config.toml
hidden_size = 160
d_shared_expert = 0
hidden_act = "mish"
router_score = "softmax"
balance_bias = false
norm = "layernorm"
Below are experts of layer 6 (counted from 0) of a mixture-of-experts language model. Rows are named up (a neuron's input weights, with its number) and show model dimensions 0-159. Each number is 500 + 25 x the weight over its row's rms, rounded and kept within 0 to 999. Numbers have three digits each.
Before each expert's rows: "comes after" lists some tokens at least twice as common just before its tokens as in all text; "mostly gets" lists some tokens that are sent to it at least half of the time. This comes from a sample of Wikipedia text that the model never trained on. Tokens count by the router's weight.

# expert 10
comes after: "|", "\n", " |", " =", " (", ";"
mostly gets: "2003", "1983", "1996", "1993", " 2007", "1982"
up13:511489479479551494505495485453536452531524468500487514450504483488504526517515546507539499464514519467539510478468496523494515500499503484508492545488522521564490479491533524501520505473472546504524493458525496506501499478499489479457476514488474496526559511497500466480484498508554508533517521526493512516497486509501472482510518478492475468497485515517532462522510513470488493475518495498428482457479472456517465433481476519505530544467501499462526538533515522499497509525474485
up14:492486523501536500465527515493481488493505498481477500500515498495491502496474493500450515472515455482485480514476566533457458521489508485511472506504487496525471491499506521510521474496493506464489513495501439473517539500498465509525505510547490438498490499434519489441497503573509509509509478485516484505511504513499499481514508508476498537514485494482434517504543504497505490495493539491476516497517492503507516516512513403484474505490538511464443549509505475544442487526499499
up15:509506549504540470496527506508517480474496493547473532488515468510482534541545539490491515539498500494517469491463513547545475505493561486475483493476535511512525465496490429473512466501492530499503503477517510487521475480480484461496489474483485476502500419560516506551512508538494491489516496502532524493512512460502512502440506551554491490505513536529503488506489502523490546487501529501462501503522475518492517501486495493497480540482518488468461486496502518465542483495502503

# expert 16
comes after: " ", " 0", " 1", " —", "0", " —;"
mostly gets: " —;", " –;", " -;", ";", " |", " (°"
up2:469473457492521497548530509456484485494502470501554515471509500503502504524573500484507529517482509502523512501489466424512542497468472520488483483533510519501493500504498510499483504507505492552507500475485518563514503493475495492513527552500517453532508500489516509500545506502478455461503533470492503533488518517535510494521484453468489424518508477497532506472448431506533531516480492422479481487521498506498492475511500505509485497505497491488473508483532509497499487518516512
up3:506522523515459481519538459499453505467499511530489491513487478519514478502511487532501509507499503494498497512508525487523547499497478498487463504528463500527504501481505515472508535523505504500510521478482467500449504564489496472516503493509526501517483526533474452506564577530492537522535481490512495493496514503491531496548508466514508484501500520507503495461484463499509491514505560498533498469500445522506489497508478468498523482482599491512487512523576502454527471497501505
up4:518489503455509535512505493476498484464486563512528500502471450522480482494507494501513508461495500489492504526568476448506487502498489501480490470519501473496523510481485498540553523506495520461509493494510495505495542458487479502549482505504537534500492499560465477452507559551500512489524523450505485518461502506508515482505519501503497521503513449500458504528499501484525506530480481507440492555520481489539523525521493441504485501527516496495495500551443505503517503520494536

# expert 5
comes after: "-", " |", "|", "==", " •", "See"
mostly gets: " Total", " Location", "See", "History", " Coordinates", " Died"
up2:528454478512506498505489484518506479507494554483516506535499447545517500517558459449516493524501515494520555490459541527509522474494533471515482485451500507508502481486514503474489501483510465509482482504513478492502479452507502486494497504503457502500504459597498487486503506543534510486524512494485519518493516532447488497473503503494475553503477470459502532499548460488537461485504464501470484487505483523484476495518508496487490515493489482473466501522543502541565500500488489
up3:501514507541502514478504489481501491519518470524500522507536474505538516508513537509529491506510537496493496512517489479508488530546498502506474483496466489474508534510463482493535511414495545490524502516544544482539468505447489510496501540509506498499548503499489522528485478503528521501491496517522556510507480500570487499488486478524531515525500523470511465517533556507458516505487500453501514509507476453449494505518508444535513480532461456467483488521502548489478508476513536
up4:514445481512496496520502536516503514468480461537490472542524491503523486484467475487514529507495547514496498497511500511478497468508494469506555511501517498501520537482490539507477512513454497505497504509513504426534481504529503522499500502532478467425507485495507545495500502522499506504493499512497515471479505512459509465565509502455493471546436510468501483496530515486504495506523454559473452514487509491506473506508506500458504479517480514462540561524507483548500502494506451

# expert 14
comes after: " |", ".", ")", ").", " information", "|---|---|---|---|---|"
mostly gets: "\n   ", "|---|---|---|---|", "|---|---|---|---|---|", "\n ", "|---|---|---|---|---|---|---|---|", "\n"
up11:534504477497482485498494469489548490488511534498482504535489481521549526487501438505533492460521512522492519477502502494428495535512523502492557513527520500499505459500479514479490506532464508473511470524501488484482468495471470499523545478482489485532474488558470472486485499498489504544540522502521511462526498448532488500542507505489446472516494500477548506498512512515488504489500549486548493502490469509462528512490495480514509511437490480458502501465529470510530507488562477
up12:494501478478511470499483511507499495506522498545510518499515557490498478561497479495530506453516487482531508483540531500501499539549539483525490478497472499485499482530577501437508522533501554503479524481498519537536560478507517507506497508515559511482508493491496488503504479482495542473481495492499446503497522462516502499540521485513484513523486522503549472486498520495509521524511507499433467560486509515499482502493509480512519532450494529507523452487499500506503547468468516
up13:499458467480515485518484473499502490551499470512485511534500549499516505506464507497482544497477460484490477520506477467530515496515506500479467520494550493511495533520489500489552490502479565505500482557462530484544495510525485480489495534536519554512504500491513509495525540531503446524499484497521510492492497501492563525483476526478468511526505524499461463492475475449526482457491449441526500513516501551500505488483497478492461515499505486501485464522499496447447497515502498

# expert 8
comes after: " the", " a", " to", " first", " his", "'s"
mostly gets: " off", " back", " up", " down", " home", " north"
up2:535498506498467492499509507522498506530499487523494532537541502551520548495535463521468516526446485510540473535502468483546506492484519527469526507467438484533491536501500497452481492461498494475496513528538498460477469531500500490509448485525515476470505509499486562508542510523549481470527513508477521541523476499489480526482511518446504500494503502533559477526496512499502498451529494500467488476471447497495505471489503489476538506504504489474501506487494543473475494495498476
up3:529451482523503512502481532473545502492518502516525509503530509476516521510501511504537523501529484508507493470486509469509498489479490507502485509496496506499490502511478507533535502505516506474466543468513517440505500506534482496518494483534496455515527537542504487480496507512478449495481487489502499492503483496474516481471500499505473475462500485501503481554487513465517485457487466494485514499503551467503524482491556519441447491497462477544477460557512558445525417502479453
up4:484503498490506497531491494502503498495483525538529531539550509540515490480542463499539504519499501491499495507501500504433510513465498499498488533507440496512477520499494496485440509433478490481488447496489457498503464491510476499465510488484500449466502503467486486531500505499525496465512536479515522431507503504511459473496535488489496490500514468476468472491490498493504486436546484497528460502514473506498446570521482476465485504526497510486497524507513504459490503509500429

# expert 21
comes after: " of", " in", " at", " to", " on", " for"
mostly gets: " this", " the", " This", " same", "During", " entire"
up11:494508528500504508507541463513505472503480504515494495515509508485501501521499499501504526548508498503489451526493514492500472460493468480488482501533484457489502481494545516517468488566468529492513470508481483497536508491484535493517534529549507517499507495506500533494437494544509472517487499484454519531475506496475451510489539461513484523517508457507524467448498501491510532573531506531475481455421498504450506474486456528499492548508485524464529506522531496519485503526492499
up12:500448486463523528520484516459505517410532502511535496513510516510527502522477510504479493492520484528483500489508523497491519520510495499437457532479493469524494544487491465552500504498499516510502523489454501518436444533505504503501495521497493514521517518471534558491488511484475496503510486514517516498479473511498568499493473467516478485500491480446543549500526446511481464495518516485492497474541498478510525503533511478475518501496515458461528480498524517515489496499496444
up13:545491527539507520519505468503518503527573500509504501492487485536553530479495488461538489501524556496498494506514503527500502472543493464488538489473505512497486500491502485496469492502507499538560485496562519492504559493529515495515510518525501470475517508505451459560498467482510539487503495500480505480471482526478526490499527467530505499485478497501497511508527507478501505482488485510548540496446499485470499488501508439502524496471443504468473526552527452499522455507498501

# expert 22
comes after: " was", " and", ",", " is", " were", " to"
mostly gets: " then", " due", " However", " often", "ically", " expl"
up15:547487484473521516464555525433531506501511435489467502547434491525488482504513534430568454515506495500492514502493537481525501474499479492502495520498502501496472569483493499503486492519505492490525519493484492519462491511505539497500495486497481493473530487481550494497468493513497477517494515488497513502499485508524481491519535468494513581524502461473516483521502517501481488532510510553510507518488512519485509492499505495518500495480487529497598484496539514509508494494531496
up16:480521535512505493526431525480503478486499451526494507474501448492499486501457502476529537501533544468518506499511544468505515511491506505481523493529489530477505516570495455523460460518528476519503508525543512499498486530518453532492466505552501486501488503512514519514505501511495500535480489519516522495482473529493543511515506456516557509493475539471545458508487516435494554475506516488491502507445496457465530507483500521519474474465478496509497503474470494489481501496491512
up17:464506490533500449509530506494511540487499501537501573522481506481543512503507501510518538508485507501487492484514506442498499489491529513491508438522466467544476483473488584499432504458472462478504525523494494483506549517511532464512457526497467485466487493527492501486474474492522518497492529482502500505484470497512478493476535491505515463518510513508528508494495462469515531503521524531464502498454509538508502465472510494486512482517520516521497465507469500578512467491494498

# expert 3
comes after: " the", "-", " and", " a", ":", ";"
mostly gets: " G", " g", " d", " st", " ch", " sh"
up15:497453525502495448457492479481477478508507464524542481538481515516521458490446516538519498521503517554508489534513514493513497458501502492497510534518502454504508456471540487508498494476491480510486500503476465526488500507479492530482471556523512519489434489488500465468494552506517492533494453553476501521487495493506516471479476511520573460508501480501511508453508486532472519531455530500474481498523507530491505504464496521514521527496507503495551501493515513484522517514440499
up16:495519537486510508478507530532492528552497508542476502483509504508493497475496519547509502482485472503495507501415495481489476488466476515507534513487483476502498507495481530503479508507522490411449507486496499561496503457497512463508491475491471474504485479473496534503487494458517479490545470474532492538474489535559457463541498522499499497499519501513480535513520473473478483462522538501510498477495496452496484494507478501495528491533492496560506500504539508547436488496485513
up17:464524504483490490570499514485479556537482465506512502489507509507508536536476499508518546541488476492501512499515489446516530505462495502489473523500461547497520500475531499501491487513485454529460531491489521507524472469488534478505507506487515514490465494513468482493508498484470476506490475547499501583524461444514512467493481546468484490522537483506507498484513494502464491459476469527489502521516478519547505470476514480527520523454461519531527526470497489483504505525546527

# expert 26
comes after: " (", "\n", " \"", "-", "==", "==="
mostly gets: "Sh", "H", "M", "D", "B", "T"
up11:457494516499498559465506536522500539495475498482542438519487497512480466496504489500508518481506476483486501481538504496490518503468481493459505466506520530510523534488501478532451484536474486500460499514505483471444447487576448531514471515492485541504504474506514534522494462485474530505490494528519537487538510490511535485515470501506519491558496513541500501515500521500499493500498504483506497472488508465503499529507480437553461485526462475511480522496464506464483486512478462
up12:528488461474510528542522477493497509486498516515471470487516438523497506494495534458507478525518495439472533467480496499480521496499486498491517537478483500516505507516463494541481461491515488487478550500524477504490502458492444513438520496507477501474497517515473501494550499514491496499486554501507482459499515471538448502500482497502520503484511415515475473505508490512531546497501477501509505484502509497505476511423461507514478549507438530533493492530493532490503535505498484
up13:489499487521480510536512521524554508488543511499515466485478515514503494498472493460474482461492502487484536543511518487497475518430512472516449511531475476456500514461500481498516494502489489495466509488512539524494493495505497522477481482497433505470498518515494460496486520543483491503495489496476514499507496512467483446508527470474474540461490467509505501490468500487484502489556541498513480500446513486510580573544553501493525459486532473514509494494468508507481516515491525

# expert 19
comes after: " |", " 1", "In", " 2007", " In", " 2"
mostly gets: "^", " Apr", " February", " Feb", " Another", " ±"
up15:490469498460503499503463499492443493525474490536488575498498492511497546479538478507532494470483501482545481496512496489506507498500467498506502549445475501547464482514508483490485501547468503489495456497573503470506490476504529489469497473504504502543500508529547491499498535503487542476489476464515522496543504494509506504513456506510457461504511523516487504533491516546503505497492507480509508477502541507527555475492478478507520437564517463482488529513507466501499520522534501
up16:502543498564533532485500494506496501499493506487503491507520497540511490520528502500499523477551492540549507506509508543476458525519561494505511510445495527495504494508490540511474511495490517488475504500494498500465463492493487540463511504481458510489504521539526484524518492533485445489545522469519548501459496498472524510525501512448528505497500525501511504519480510481516497545480529489442525540503491486505524554504503509505439502482472453501499444533522473507535507497497441
up17:500505462506542489490487484511522525506476512458515510531539498506556503495504517465498543505529509470540515516491508537550495486566497482528509497452493466503498503503495494507486497463430517529519472478506506500479477509462569500465498506497485467442513467480502480486483498525525532506493478427494516478523522510500518439495502507487523515499499450504493515532480509528478504498522469515456539475508545507542527540527498494539495511476493463487501509486496514519504548500498494

# expert 13
comes after: "\n", " |", ";", "\"", " /", "\n "
mostly gets: " −", "})", "|---|---|---|---|---|---|", " Oak"
up2:489503486503514501539468535500499565433500481518485495538461519459483489501492506464533505488467494438515513495487523515522490479487503503441538513535508514482544501471500513504520458522504528534510507438488467500510481477475503543436503463488539504474486495491498524534502528508502523500529487487474537469499530500523516509526476506514508479463490500501496489492541541557494488452496500501507453465478460491534482498504519503453507516494468453512505481522510506533496505528499470
up3:510486565500532491539458525498497510528507499525513477492519451498509464520512493513574462504474500515491496481478510490523489520502518472517550490508501467492503536518458556520471491460534482547470482558466496507497458527497507472476512501504487503477480508442516521458496500505503487484515467478486503483538505491474506494509514499494456446519505505463465483481542479530477523472529499504499568501451468526507514528495462503510489489526531497526504519546493499518504505533504515
up4:541501519500514526423520516510513544498493525538507525493505515502486516473503509500498505502524472480475457472487530440512486497530533491482512516494485484493493495491503507499481476534500502474419499515470479525516489517504503491503497519499501526500536493473465476493535485482517477473480482479499519530490458488491485453501480458512518505499544507514482504495461487471499508454495475471528549499450550474462501488557469492568442523515494508539476487510503532506490508561489505

# expert 6
comes after: ".", "–", ":", ",", "′", "°"
mostly gets: "00", "0", "000", "50", "100", "08"
up24:530476518511495543458453513497501466498437480497503476510519502520495517463481506515490533510450523488529532479521515517486524520490476516480501506488468476556455493472483533501509484479502547467465505466530513490540483472502524514498523526491480492478443490525436489460511499443513534513477477489503528501498521497501545484528490488462525518498505528500531462471457466542497506476506485512553499511460498489497498512539496490519463507534561494453493478518499508526498501511506479
up25:512498465473491475504492510497530504507496499496501510500488493489519484496511500484470501500518540516499524487535514552462521482525505498548501450521493484572509500472470499542501533465485506493498498485512508453477484574542426549494471510527471481495504491504501464476476503506498501500530497489504426495500499501430526488495525471512492483506498503504512558482492503498506478567502502491463502459558529500427513495502501529444500496477524494493509502505497506493526494482499519
up26:488470518500515540542496528500498483505473426551569486533548500512483523468479475497514425441462501557503519496495518502495483491521474498506459506480487467529439523489504540496466555457494524488493461498500507501503481504518491480517486500507507465506478513495511513506484496493537508505490505492502487495487491518463522513486487515473490545515473466510467489500494469585540514479479480511515521470520508531498471505536534540512484495489520506514486504514490467522499504480507510

# expert 27
comes after: " was", " he", " It", " He", " is", " also"
mostly gets: " was", " been", " had", " made", " were", " became"
up15:454503549491500459454507491522453497479477565487525463539520532466472500505545458479488504517510525498459520491500524532524488486484508515491477500443539472518508500485519455478502565514482495483473469478501516506512500524481483501531522492502476499520484489494495495514519552500480531470521515500495514531493520508495430510496498489529490516508467447517493500478501503538546500469531505500490506463536502516506412498490508503481533514503502496491484499523518490550525485461474482
up16:481551467505474527505494492578528500491494530511505502510502512481484493501548500500493483500447509476511473493465485467515547503496464490557479489513539522563500517501538505462511511471505517522504533495493544518471481527502500434479490486476502559478517494526473500504504491515460479499500519538489529501459484470497526513488491505487458519485473468532422466499518506484486568540489536481491507500516494479508497518542503502493502507528506498509473513476472503518515493502550520
up17:499511521486497524475473482500468438517501504499502497580507515529522528472558556443533514496495482471507505490534515479450501503512495507502493499517492479451523512532505490475540511508438483559444497501464500484487493521521484500498503475497522462508506472503493497502478501482518566542504500463531518504480506533514483491530485509503475495504503501517538500521497484523486516549509481540509502543501545479482520507460529533508525524514474500507506472461499462503457453504500497

# expert 11
comes after: " the", " The", " a", "The", "'s", " his"
mostly gets: " film", " song", " village", " television", " community", " series"
up2:499512496512493500459475536524479530468461494546508482497499480523546495515491454521529509508544543492533502500496433600542494493506467482480514536529544463510505505493489482452514530494500496492492519496501542474490490461468490526495480499493535463552471507488517459497505514506531485522514464519498470508514474466499557456499493491516513467537500502487499506531475482515499490479511463502470492496491490500515541510481500501463519502452556517472507499493487484528526489529502501
up3:477498503538507481493497526560494496500497503514486490507523498509489501518526512518490516465513469476468499559498515500505472473476509490463499513518462531474501519494438507446507475504478467488512483481465470505538507500498457498498464558518503476459488507491527505497500511486495452539521463502507514511474509496478512421514463469510517473484500489487480502539499502528499513511545534543505551519577572519529462471487469521515487476489494497539468496518483517491518502496523515
up4:495493543476520521539505510505513515517509451494512513541505482504495519489534456526506490510498605516504506487489514534485474502454495519506524486530422454522502523512479495466513494469500508509520521515479492501497487525495518514504527498528519539493538522430444487532531479483475505505503507486469509496514522536515501477489492500416486503503504520481505591532498506500484524502507517522520507488503517484497515485497526496529503482486557506515503481496500493456511514535517498

# expert 1
comes after: " of", " the", " and", " a", ":", "ic"
mostly gets: " inter", "Scientific", " trans", " human", " electric", " medical"
up0:480472536424488528496507507496504487485492573564513497506507518529515521487499474538523503465480501467489510528508550483505516519526493547523498504498466527518491427496480535501499463475515493482494459497503511514481494501469466506506449506471527496485511478489522497491506468509528492416476476493511455478452541546476502513512486461501467511513474495529504509486536510545472526448502499481504496484494480532500508463494531516500514510483487499502495496493470491498506448484508477
up1:493487500520473483525517511496510507522530524468502582476535512513545547481505479503518496487500509501480461541514502472540458500463479498507464499493504490501468507528491495530435493465492485499425496467500492484564543498515527476473515497501498499497473496443533454499452519493503505500514504482501516492492551520533462447543523475499461518477506524504507472454488511500511496505535539543487502487492502467444499513534503517495511499461494534496476481497499507502492503514521501
up2:465498514456484510505507478499509514547520474505496506555478476495490477523510530542504516507497499526498509463478525450501491488511522485508524527507485538415508504493531473499447490468496500500491490526512523472474417486507481503433491502509496500470504491476490487506507494523506494487518518480556493472526464484517492444499512519487495496523506486507482477544503494555519463505529480549477494485473475492508496493531509480447532491509493490486547510545461504524443494531508519

# expert 30
comes after: "\n", " t", " to", " also", " Preceded", "ā"
mostly gets: " Mark", " architect", " Sir", " Several", " historian", " scholar"
up2:534491482532465527483522535535476447538485525543502497525501482494500462551514487501518436455515479483514521564434575507483492517500457511509483509550471534481466480532503468492511456520502522519476447494531490528529495482484524527528500495471482529502502490529478503449535485485498490476519505492515521498503516508494478519489504489483488539501481502501466493509462486478507494470523528490493522514461515507502505516517521501457501535495515504563493508466516505496490510514532475
up3:520491498498489491541500527510501486528498517490527519501505500465470475512483515517530537513472494509496500475506442471486438469516455479484508500484442523469498509508482515491495492523519505533473502508480510480492567512468518566555520515498481505486497498492462513499491519567481506502541449524501496539500493497525435527501473514504514486517553505499467524478535498512542528496498464480442508511531482506498520466508497500565442493502527508502527493538510521500494496527518489
up4:515500469495509563510500541548522506517507496543499493553520506502500448524499525512502484500501501510480469535492476518496526514457478515515455472509468485507499539508503497531498507564463512520496506499514478508449529499483499535467545488500509486504482464512495499513485509542478484497494484526502499535511479513482508531480555540504450531512508539499481510472479499512512463481480482507479476536474504497535515591506519485441519506502502494510452529502519492482509497469431505

# expert 4
comes after: " the", ",", " of", " in", ":", "|"
mostly gets: " Em", " Italy", " Mal", " Russian", " Kar", " Pan"
up0:494497431433503502523502453479452496546496526532470496469515550479474512460517439508468501513507498483534496506510511551463457497512545463505477504500475530523483523469528502534465492453523500552468484456484543522499520509508502489501440495500470494471522473479477506499505563501488499505493541463461529507512473500510463501500506499502504505491506499512467543497537489502493521498475511509522553538520508478502504484487535487547501498519503494490493505506476490500478476493509501
up1:493489507435487505481577498490491461510479500463500494486513518543522531501533495514515487481475528517503501516454551508477505539470499456474512490510494497549534473531449489473531477474499530527517503518511485541505499521480512493526482504504495501509506475547526496495552511515506489534483515513520521477495469527480514459476533497516475471496510485459488519502522480490501485480537515524451463513500461506540491470465518498504489509536469558518540489527451535522481498538499536
up2:449524511491508533493525516501484515467495483501518521546478488484428544499509525530520464448467519489520480475510490495516540478547474469515468496494527480487529477525503457456507505547493483498461450535502493479498510501503480465499491470508457565447525518498530545466494484483451511471505467485477508515480488537580552495500482523528509493461513504504500515494493498500504537486460481504498484514493505507521497510495543500473502488495492490487468521470491491516479505504507529